config.yaml
d_expert: 96
routed_scale: 0.5
balance_loss: 0.0136
balance_bias: false
shared_expert_gate: true
norm: "layernorm"
tie_embeddings: "early"
grad_clip: 2.0
seq_len: 1024
dataset: "wikipedia_en"
Below are experts of layer 4 (counted from 0) of a mixture-of-experts language model. Rows are named router (the router's row for the expert), up (a neuron's input weights, with its number), down (a neuron's output weights, with its number) and show model dimensions 256-383. Each number is 128 + 32 x the weight over its row's rms, rounded and kept within 0 to 255. Numbers have three digits each.
After each expert's rows: a language model's description of what the expert responds to; "gets" lists some tokens that make up at least twice as much of what it gets as of all text. This comes from a sample of Wikipedia text that the model never trained on. Tokens count by the router's weight.

# expert 18
router:146119131093098116125091147131107143064133145155118103143142093129135079109180109089181069188211124195141125112144171178167093137146156144127099064130160201137145182162152083176136126136084199129130132063111107118134150102077158153150172129148074138128091118091101095104120147132049127086181084124142190078156104145075205171140133133159110136096143141146075154166098137149108134070126
up0:117098176122127145123116125098168102111156081127112058137106167109022151139136158104165091132183143135150151106112150118115101164185114119141082163147144184099109179084094103099149159170124207113135144049145103112106172150166146171138205079135130124115139120091103112097123100142109122093126105115137139071143128060115158107150154138121079119130134154146092149149124094116103141106134
down0:169133121116171166107129126143167158058161165154136104142171106155145125114135139103208131170123130133106160124154128182132115162097161040107142066123062147134084170099096159098135185177142139156152143117162147116161113128139132159125120147179125171091130139047075098100130087093119176159124098155141147147185098063140129139118116123150148148069130128150089148099114151140112080126174
It responds to: Line breaks, dashes, pipes and equals signs that build tables, headings and infobox lists, such as taxonomy boxes and election tables.
gets: "\n", "-", "  ", "|", "°", "19"

# expert 13
router:216157130162086163176114113139093067165130106120100140194134126110125123116123109127127156138117150088145119168148141146155134132144219124076138095049121180096139082124174141140091135113135135094143208186105081097084082154120112089137127122066128079143187089161127167135137163155110149090182090133073122070102133084151136173100128107127126134171070133129115131128169123172155122103088
up0:147083093137105125111142131107129143083101138164066111118097161192175105096155105116139113166115152143129161133200122127134173081178096097143130093128132116126137089154123117135126172120195103134196127241113122098093174144116127085112093155103178138130098141119106101154179116147143153134171107167099097134160125160115119180112104150121139105107097136124080174123080192155122144102094
down0:090094081156111186164086092103131156132109186134131080093125162146091141235108114117133162144107127160123076164124129072158164158104145165122145089115122103155154096116120173150186113118146145186178134162090104219136083139131124132130125066189125094104088143168139117096116155165107112096103130114124107112137103125103067139117121113091115096101115139127198125077130105149135092177065
It responds to: Double line breaks after article titles or sentences, equals signs in section headings, closing parentheses and periods ending paragraphs.
gets: "=", "\n\n", ".", ")", "\"", " ="

# expert 19
router:133173124143110154126134130109066134123120137136169145151112104120226115156142111137101191104128128125144090160117152148162139169125180142154154103121173137160060141113161108135121144152090069089103137117133115115151109141153127133140153112093077133147105163162082081154116167129110118133152136109163128145122045174173127073051144084109174128138148110134126089103099093121072143141035
up0:148111108125090159126122217084066131100186108099149098131130065123127106107141080112155138106072202076107131067172126155120064110085193118113125184149100134154133132125122092121124128127164137122110131130106157141120145104109116091103118151118141140127120076115131155104187148064113107150109096140076110183155133217166133083162134101140137157173143107097149132168151140129089115089167
down0:094106216153180137133192147109152105162100151132138146183077147096095142124182141102146147101165141142146115133140134124118163069171140135151110173090118184114130155107080155143100113146077133154125079158122081127123120129096079166121158135140118103065162167134151132125115142139090139166057155151185118125157164080135168123117088175151134099104151139147146079129122164128119128053155
It responds to: Pipe separators and line breaks in wiki tables, plus heading equals signs and semicolons in lists of results, names and statistics.
gets: " |", "|", "\n", "=", "  ", ";"

# expert 5
router:100166139147137116174103095097114150161086167198103144108188173201185099169082124108130134108125075110156135148121134194137151102151103106106147106110136152175086108118146094101149168115134153138146119121163156176112074133132169081105112096179179146143117153109140156135102126146173123125192085073155148018124093150107096109175118083133098170078154125130083196132158138083127072090146
up0:089133125177171115130065125108172102157107105092126133152181129120109151111158148062188127159197137114152146102105078144126127157116137097114152128119223112100057187151029157111107140124117058126110150143115153096155153098167137104102109148142109103154152120171166123157171178136175148144134153124191139114118127182140135131116160128083176123139146152154064126110119115112112180094097
down0:089139050154140142110169114125171105140141162159188109100133163152173171151115080155121162122168158126093092161172179115149149152111132119166114184133074088162154131148146137154150118147207127107123079110160112114126120161112101143105151157076158184155127165145163163145199120118073139098062138122143106111162066099082131149183130143104053153106124156081125143122140096112109124119041
It responds to: Four-digit years ending a date or phrase, especially after in or a month, e.g. November 2014, in 1959; also New York.
gets: ",", ")", " States", " 2008", " 2021", " 2022"

# expert 29
router:070171083192160130195052129113079136101157149160126119117115075103126116116125088207169143129154124124144175088154079169094144150112135091137041164103129127157038127144131150105127123107122157132106157158128141110148107111094112097091113083104105159140131098131138106114192188089157060120149118123112138120099180138133173165162119129119158142136089201117132179129091113143067135140132
up0:113115130132154136089136145102190113065134125113163123093098140071144077135165157070086133102115140144164148126137114067176076136139117132102102115125161116070086098148114105178105167114115170073146146062172182147160129163121130100111120146124082210113097133116069132122159148152113121111136142183152156139193127096109140120140161156120136135144162168104107139185109111135082176128124
down0:131194076119148202128159132109107113095143134142157128145150096128138155155094059110124172170152153085171083103142069079134147104101156085141116136141114184126081144133140103129135141088097102140164145137164111115168114166082183144135097139102105113106083161147116198125092117164140125185152140157075108108161121139104143067085149114202169116106074126091134114138141141167148112078054
It responds to: Cells and headers in results, election and sports tables, e.g. Rank, Candidate, %, votes, year cells like | 2001 |.
gets: "|", "%", " 0", ":", " 1", " 3"

# expert 21
router:122075123144157187135134142140114131181207097104148121150105144097176184189205119106131164119106105140149045136073144117090118150162140104120132077128119142070088073124127142158089140122106127149100126056137168145169153104154095132139128120091184147150096156153117134070090174105122141055139094108171105141067060122091126172141160112125137103145113103069102158136135075109056134145091
up0:171170129149118123131103147104059088126106144147109153180056116103166102121120114079114145140124081091163091080082069091200136154123170118115165133167125141162116108151106132146123123094101142074134139227080171162153101159163153106132161144155138090141127130129163123123089171096101092132136104168088116100135161102131085150160141179160126109148054128123121130189153148135062134129117
down0:045101137183132097180166175124106108108090115125105145124086145079081099127154115112088115137113142104139126113179145134098128147142183148161097146099167127095061128120161123097134141095140110178092085177111146079139124084147133146185174137148109086132127111118122116071133141145149095118066123124080176079157168127112118111167152128110123209118080125131126126193196082141094101172156
It responds to: List-initial hyphens, table pipes, dashes, opening quotes and parentheses that start list items, cells or asides.
gets: " |", "-", "|", "–", ":", " ("